Weights of a small mixture-of-experts language model, trained from scratch on English Wikipedia: width 128.
Below are experts of layer 6 (counted from 0) of a mixture-of-experts language model. Rows are named router (the router's row for the expert), gate (a neuron's input weights, with its number), up (a neuron's input weights, with its number) and show model dimensions 0-127. Each number is 128 + 24 x the weight over its row's rms, rounded and kept within 0 to 255.
After each expert's rows: a language model's description of what the expert responds to; "mostly gets" lists some tokens that are sent to it at least half of the time. This comes from a sample of Wikipedia text that the model never trained on.

# expert 16
router [ 97 131  74 152 112  89 164 146 150  91 100 167 128 126 118 123 101 117 123 124 179 124 104 123 168 165 127 113 139 124 113 133 116 115 101 122 148 154 137 133 153 133 155 144  94  95  99 144 156 139 110 109 148 146 151 115  96 111 111 104 128 122 113 162 149 143 118  92 125 138 138 117  97 145 148 123  73 123  66 137 150 120 111 178 114  53 135 112 142 139  92 127 142 138 155  93 139 137 107 117 103 122 107 108 134 105 136 146 117 135 135 136  91 100 153 117 125 154 181 173 111 128 151 133 113 157  99 165]
gate0 [149 125 114 103 129 111 175 129 126 129 152 125 162 134 141  92 116 107 174 110 151 112 130 127 126  92 174 112 163 145 113 136 130 157 130 169 113 126  83 131 122 128 139 125  94  89 138 170 150 132 126 115 129 112 111 124 143 128 147 120 113  95  72 134 130 154 102 117 125 137 121 164 120 132 135 150 109  98  81 142 115 160 127 178 129 113 123 166 169 104 141 138 112 137 214 135 131 135 142 125 105 136  91 105 118  73 153 116 120 120 153 101  73 141 131 100 126 103 105 159 159 137 110 165 149 139  97 109]
up0 [117  40 132 137 131 127 110 134 112 136 130 127 126 166  92 131 177 147 138 133 123 160 100  80 125 184 147 138  96 108 106 137 109 165  81 133 135  95 176 106 125 155 130 152 122 167 136 162  87 123 119 149 101 175 144 145 104 113 145 129 158 128 122 125 147  95 156 130 154 110 166 130 147  81 108 164 128 113  92 126 151 123 102 133 112  98 162 141 138 104 114 116 132 118 129 100 120 126 122 115 131 109 118 121 147 123 149 115 150  79 143 124 149 114 131 121 132 167 119 145 136  90 124 152 161 100  98 171]
It responds to: Surname endings in tables. Later syllables and endings of Slavic, Central Asian and other non-English surnames, mostly in sports tables, such as -ović, -ski, -ov, Singh.
mostly gets: "ić", "sson", "ović", "kov", "ć", " Singh"

# expert 37
router [ 99 135 135 163 136 107 154 160 171 123 102 176  89 134 173 111  97 126 130 108 143 167  96 130 132 126 150 100 145  95 125  89 158 105 109 164 133 162 135 152 151  88 134 127 115  88 115 125 148 117 143 127 140 157 123 117  70 121 102 109  88 150 114 127 137 148  92  90 101 147 131 119  97 158 123 102 115 107  91 100 156 126 132 177  78 116 125 118 137 134 112 109  84 111 131 131 188 133 106 166 112 119 116 115 126 130 147 190 134 145 141 133  98 119 155 101 117 127 130 127 100 152 143 135 108 135 118 147]
gate0 [110  63 108 139  97 115 145 159 124 144 121 168 129 101 102 118 184 154 156 145 136 121 164 125 150 131 137 114 157  95 147 128 116 125 144  97 119 113 151  87 138 115 142 100  94  88 152  82 106 125  75 110 126 145  97 126 104 101 129 116 122 175 102 146 127 122  95 120  79 168 109 149 172 157 108 107 119 135 167 154 104 140 129 172 134 160 149 121 144 120 151 138 149 135 162 133 169 141  78 153 120  89 114 130 156 101 137 112 116 159 146 135 166 139 111 116  97 127 133 126 133 152 119 139 116 126 134 108]
up0 [150  95 108  97 145 142 120 119 144 166 115 162 144  95 132 165 119 128 121 161  84  53 119 146 189  70 121 129 119 120 141 152  91 133 116 132 118 159 128 165 130 109 103 108 137  74 126 170 117 118 159 117 137 116 159 136 158 129 136 136 148 149 125 118 136 132 138 164 149 125 106 148 126 140 160 107  90  97  98  91 152 158 131 136 145 104 162 126 112 117 134 148 128 105 147  92 102 157  84 144 163 110 120  98 120 114 131  95 100 176  83 116 141 115 155 164 119 107 132 139 136 136 127 136 130 149 138 112]
It responds to: Articles and determiners. Articles and possessive determiners opening a noun phrase in running prose, mainly the, a, The, its, their.
mostly gets: "The", " the", " The"

# expert 21
router [140 135  98 178 155  93 171 113 157 117 111 166 119 127 150 140 131 113  95 108 134 117  97 124 124 161 134 100 134  96 113 122 150 129 120 146 175 132 173 170 162 112 141 151 110 104 109 116 130 140 151 118 138 146 110  92 119 107 105  65 125 112 123 162 137 147 144  92 119 158 145 115 110 116 153 101 117 102 100  80 157 103 130 146  91  87 120 100 130 149 112 126  85  98 132  82 183 159 147 135 106 127 106 123  85  97 128 153 115 144 125 145 112  96 138 105  97 131 136 141 124 133 151 167 104 134 124 162]
gate0 [130 143 133 105 193 115 197 159 113 126 137 113 144 161 114 122 168  99 156 114 144 155 159 155 118 144 126 130 173 122 144 134 161 112 103 149  94 114 132 112 149 134  81 118 121 114 158 134 153 132 119 111 121 119 139 155 155  84 101 107 104 133 129 111 122 159 178 151 135 104 157  89 136 124 122  88 139 110  74 128 112  74 133 108  96 146  85 109 151 124 137 108 124 182  96 145 125 149 135  96 106 149 127 155 149 122 115 137 132 125 136 109 121 116 113 112 112 100  96 106 140 143 123 172 143 157 124  87]
up0 [112 137 145 150 121 150 147  93 130 115  71 128  84 140 154  66 134 112 129  92 127  55  77 136 133 112 124 143 120 169 103 123 121 146 128 127 114 112 129 116 150 138 103 131 114 170 140 126 121  88 155 121 165 130 143 158 146 132 133 133 135 134 124 137 134 155 141 155 129 103 119 135  95 136 138 189 123  99 138 139 151 126 101 126 128 105  78 135 147 135 109 162  92 111 148 115  94 141 102 119 142 103 164 176 152 143 118 178 130 118 164 132 134 101 131 127 150 103 131 153 118 148 166 126 161 142  69 100]
It responds to: Plural noun endings. Plural suffixes and plural nouns like s, es, ers, players, games, students, children, usually before punctuation, of or and.
mostly gets: " games", " players", " areas", " teams", " students", " communities"

# expert 38
router [131 180 128 176 173  96 161 125 169 118 115 159 111 113 149 101 128  93 114  98 140 147 102 125 164 163 154  67 123 105 107 118 159  92  94 143 130 111 150 161 127  97 132 123 120 110 124 112 143 130 133 119 132 137 135 120 121  90 125  88 113 167  85 138 154 161  70 121 117 132 174 115  91 136 163 106 105 106  88  88 137  96 112 137 101 111 128 114 148 140 102 117  99  97 130  99 134 131 134 113 117  85  96 117  95 106 147 140 148 171 127 129 120 106 132 122 102 140 142 142 135 149 122 154 123 136 124 165]
gate0 [116 148 138 140 170 144 117 124 168 148 143 141 117 176 133  77 161 116 125 108  84 106 120  97 123 119 136 105 152 112  72 122 146 150 132 106 143 101 137 157 119  90 146 145  99 126 123 127 126 113 118 171 138 109 146 119 163 155 168 118 131 179  81 149 141 151 102 160  88 140  97 113  79 137 109 139 144 108  84  93 117 104 117 133 153 118 108 140 151  97  93 131 121 131 126 139 116 133 173 155 129  90 130 106 154 142 144 178 129 139 152  98 147 142 101 145 149 137 119 159 106 129  76 156 122 112 151 111]
up0 [114 149 103 125 124 125 124 142  96 153 168 130 164 157 138 123 114 137 117 139 100 108  85 101 121 117 111 146 153 127 103 135 111 164 137 140 126 127 180 125 106 115 169  86 152 145  91  98 121  91 140 127 100 152 139 159 100 118 132 114  90 135 174 136 149 128 129 108 121  88 165 130  81 131 126 113 124  70 113 142 157 128  82 125 154 136 150 137 140 128 110 162 108 151 116 133  83 107 172 132 135 141 136 173  89 140 152 144 111  81 113 155 154 121 161 126  86 103 103 147 136 160 102 125 153 170 157 129]
It responds to: Conjunctions and quantity words. Words joining items in lists and coordinations, mainly and, or, commas, of, with, and counts like two, several, various.
mostly gets: " several", " these", " two", " various", " three", " These"

# expert 34
router [140 126  93 124 124  96 147 148 149  71  96 168 126 123 121 125 101 125 117 121 126 122 103 122 130 170 142 107 144 101 128 115 135  83  96 146 157 158 163 138 153 131 136 146  95  78 114 115 156 130 135  99 115 159 130 108 111 128 107  97 119 146 115 189 169 143 115  89 128 146 130 101 114 167 176  91  98 114  89 117 137 114 124 165 104  67 161 127 132 140 112 112 115 136 164  94 144 158 118 156 112 112 104  84 137  95 165 128 121 142 142 132 104 108 121 121 117 127 156 150 121 150 144 142 107 177 102 129]
gate0 [114 126 136  99 156 121 110 168 146 158 138  85 124  83 126 184 113 127 117  96 132 141 174 107 128 110 123  96 166 147 106 140 142  95 128 179 147 154 152 128 155 116  96 118  90 121  83 175 178 134 123 111 139 135 136 120 110  93 161 128 137 162 105 117 123 142 110 122  84 113 157 173 108 150 141 103 153 142 186 155 134 125  98 121 129  89 123 139 104 109 130 113 141 150 100 113 139 130 158  98 107 118 103 117 103  87 119 114 142 137 139 119 139 126  97 140 162 119 113 177 154 102 169 134 104 127 132 117]
up0 [131 133 149 183 146 114 126 112 129 110 144 145 126 101 108 110 117 169 137 143 108 163 114 117  90  87 131 134 119  97 143 126 125 124 120 121 147 128 137 107 158  98  85 152 148 131 141 140 143 200 150 114 151 104 131 130  93 125 172 145 135 140 121 119 108 104 137  94 189 137  64 138 130 104 124 120 108  96 138 107  98 131 113 167 138 100 133 106 154 141 134 118 111  98 170 114 109 122 151 128  96 104 118 126 158 153  82 124 135  90 154  99 107 141 161 161 116 169 133 180 109 120 141 124 177 140 142  98]
It responds to: English surname endings. Surnames or their final pieces just before a possessive, comma or "and", such as Wharton's, Bernstein's, Johnson, Thompson, Wilson.
mostly gets: " Thompson", " Johnson", " Wilson", "erson", "kins", " Campbell"

# expert 5
router [100 153 112 132 154 128 139 146 139 114 117 149  77 107 127 137 126 102 125 124 163 161 107 114 138 145 124 140 144  65 121  73 132  88 130 122 124 155 124 133 121  60 165 167 100 138 100  95 124 167 147  99 124 141 152  97 111 109 100 122  99 164 124 122 154 136  62  90 101 175 161 110 115 160 142 123 117 107 102  88 136  95 135 133 121 132 150 105 158 171 110 107 123 118 145 120 164 126 133 158 109 113 111 107 119 101 157 121 150 142 127 135 131 114 141 108  88 141 114 131  96 128 134 146 105 148 102 163]
gate0 [157  85 154 120 168 134 143 146 104 130 101 129 122 111 110 109 103 127 142 119 152 144 106 145 133 131 145 103 187 124 114 120 134 140 156  73 185 158 147 118 122 109 115 161 115 151 141 134 128 188 140 141 110  86 155 113  96 130  91 159  97 144  84 116 122 141 105 106 159 114 158 123 110 120 119 127 143 103 158 139 153 150 123 126 149 142 132 136 144 113 125 132 183 100 143 137 195 129 138  92  80 101 100 110 149 140 157 117 100 105 138 112 113 158  76  99 110 119 101 132 104 112 154 127 102 135 146 142]
up0 [144 123 117 139 143 119 138 151 134 128 112 137 119 105 122 135 134  82  79 111 141 147 126 135 134 176  86 135 162  87 145 123 144 169 137 135 123  89 168 137  76 113 111 145  83 155 122 139 141  81 155 135 108 120 106  86 132 155 165 152 146 129 110 161 101 128 145 114 124 133 133 116 170  93 138 159 142 182 164 132  85  93  97 143  84 125 176 133 118 166  99 141 122 122 103 133 120 134 157 143 123 139 110 125 148 151  90 116 151 114 146  73 141 108 132 108 148 143  94 130 117 143 109 105 132 136 113 173]
It responds to: Section-start tokens. Paragraph breaks and the first capital letter or word piece of a new paragraph or heading, such as Major intersections, Links, The.
mostly gets: " rem", " enc", "According", " According", "Cl", "Sw"

# expert 57
router [146 143 103 152 160 121 124 112 167  90 112 140 116 104 151 121 130 120 127 115 142 162 119 100 164 122 115  97 157 111 118 118 143  99 116 174 139 129 158 167 159 115 148 133 105 111 117 170 113 118 127 111 119 139 114  87 136 118 100  90 126 158  83 162 130 122 113 109 104 169 121 120 112 118 141  82  78 122 113 100 155  75  98 162  96 107 150 119 143 164 111 142  88 125 163 135 152 166 139 163 117  91 114 123  73 106 152 135 123 155 145 121 113 101 158 145  86 137 139 131 108 135 137 134 115 153  97 171]
gate0 [144 150 127 157 132 149 130 126 131 123 141 145 133 129 105 133 181 157  97 120 140 165 157 129  96 141 129 169 111 114 149 114 159 122 120 141  93 142 194 118 133  96 135 143 100 146 103 142 135  75 109 133 141 118  86 117 103 108 113 106 110 158 120 123 124 117 162  72 137 160 130 109 131 112  93 127  93  92 126 125 115 133 107 178 109 147 164 155 145 110 134 100 156 143 180  72 123 139 156 153 150 102 125 113 116 140 124 104 109 100 170  68 165 129 120 140  74 127 144 134 140 143 111 143 107 119 134 142]
up0 [125 123 115 115 109 144 117 122 173 166 110 104 107 118 150 137 140 149 141  93 132 157 129 132 138 105 131  95 113 136  94 129 149 139 121 146 144 137 143 129 165 129 120 155 185 106 145 165 156 151 147 142 123 130 116 112 157  95 142 122 147 173  75 140 150 139  96 129 136 125 164 147  80 106 102  60 144 133 139 141 100 119 118 117  70 157 134 113 142 113 136 140 172 131 138 126 124 124 145 143  89 183 139 147  86 159 124 141 117  74  92 122 126 123 146 152 117 130 105 122 109  91 107 160 105  82 138  84]
It responds to: Copulas and quantifiers. Copula is/are, articles and degree or quantity words such as more, most, less, some, several, many, in descriptive scientific prose.
mostly gets: " most", " less", " some", " much", " more", " very"

# expert 18
router [129 136 131 150 160 104 109 153 147 118  79 136 113  92 195 101 125 122  90 102 164 176 105  93 137 144 123 123 124 108 116 131 174 105 130 150 142 153 145 144 165 117 157 164 108 121 104 158 132 163 154 126 104 132 147  88  80  96 127 106  84 135 117 135 155 138  94 101 116 135 172 100 123 114 155 109 101 126  97 111 160  86 127 160 134 113 152  94 156 130 123  87 119 110 145 104 140 134 135 140  98 116 130  95 117 118 140 164 119 119 168 158 133 118 129 116 112 161 144 133 126 131 157 122 102 165  93 155]
gate0 [111 162 129 122 103  73 130 143 131 121 119 106 157 112 152 181 145 108  73  98 145 163  84  95 147 137 106 120 130  82 136 180 140  87 114 125 125 110 109 142 119  89 118 121  85 104 130 165 131 142 122  99 145 127 106 141 150 117 151 158 151 116  87 124 132 148 132  93 172  96 122 148 146 123 182 117 136 149 108 106 134 165 168 120 154 112 132 151 141  88 125 153 142 164 148 136 106 128 126 163 162 128 156 161 119 113 105 138 121 112 108 176 145 113 141 104 105  91  96 111 127 128 127 116 135 154 126 150]
up0 [ 79 133 119 151 156 133 114 141 121 136 131 152 169 114 189 140 168 114 167 128 133  92 114 129 142 154 116 107 120 139 120  93  93 146 135 209 141 156 124 119 138 140 100  94 137 114 137 102 125 108 109 104 107 120 156 128 142  96 188 131 110 117 128 118 170 116 116 118  94 139  97 170 141 132 118 115 112 126 148 119  71 117 134 132 125 128 131  92 118 139 163 142 125 152  87 112  85 113 144 114 145 125 137 163 159 116 143  97 122 105 141 151 167  97 109 120  63 136 124 127 116 141 111 160 160 120 132 155]
It responds to: Paragraph and quote openers. Double line breaks after titles, headings, list items or sentences, and opening quotation marks or parentheses before quoted speech or notes.
mostly gets: " \"", " “", " '", " Binomial", "\n\n", " ‘"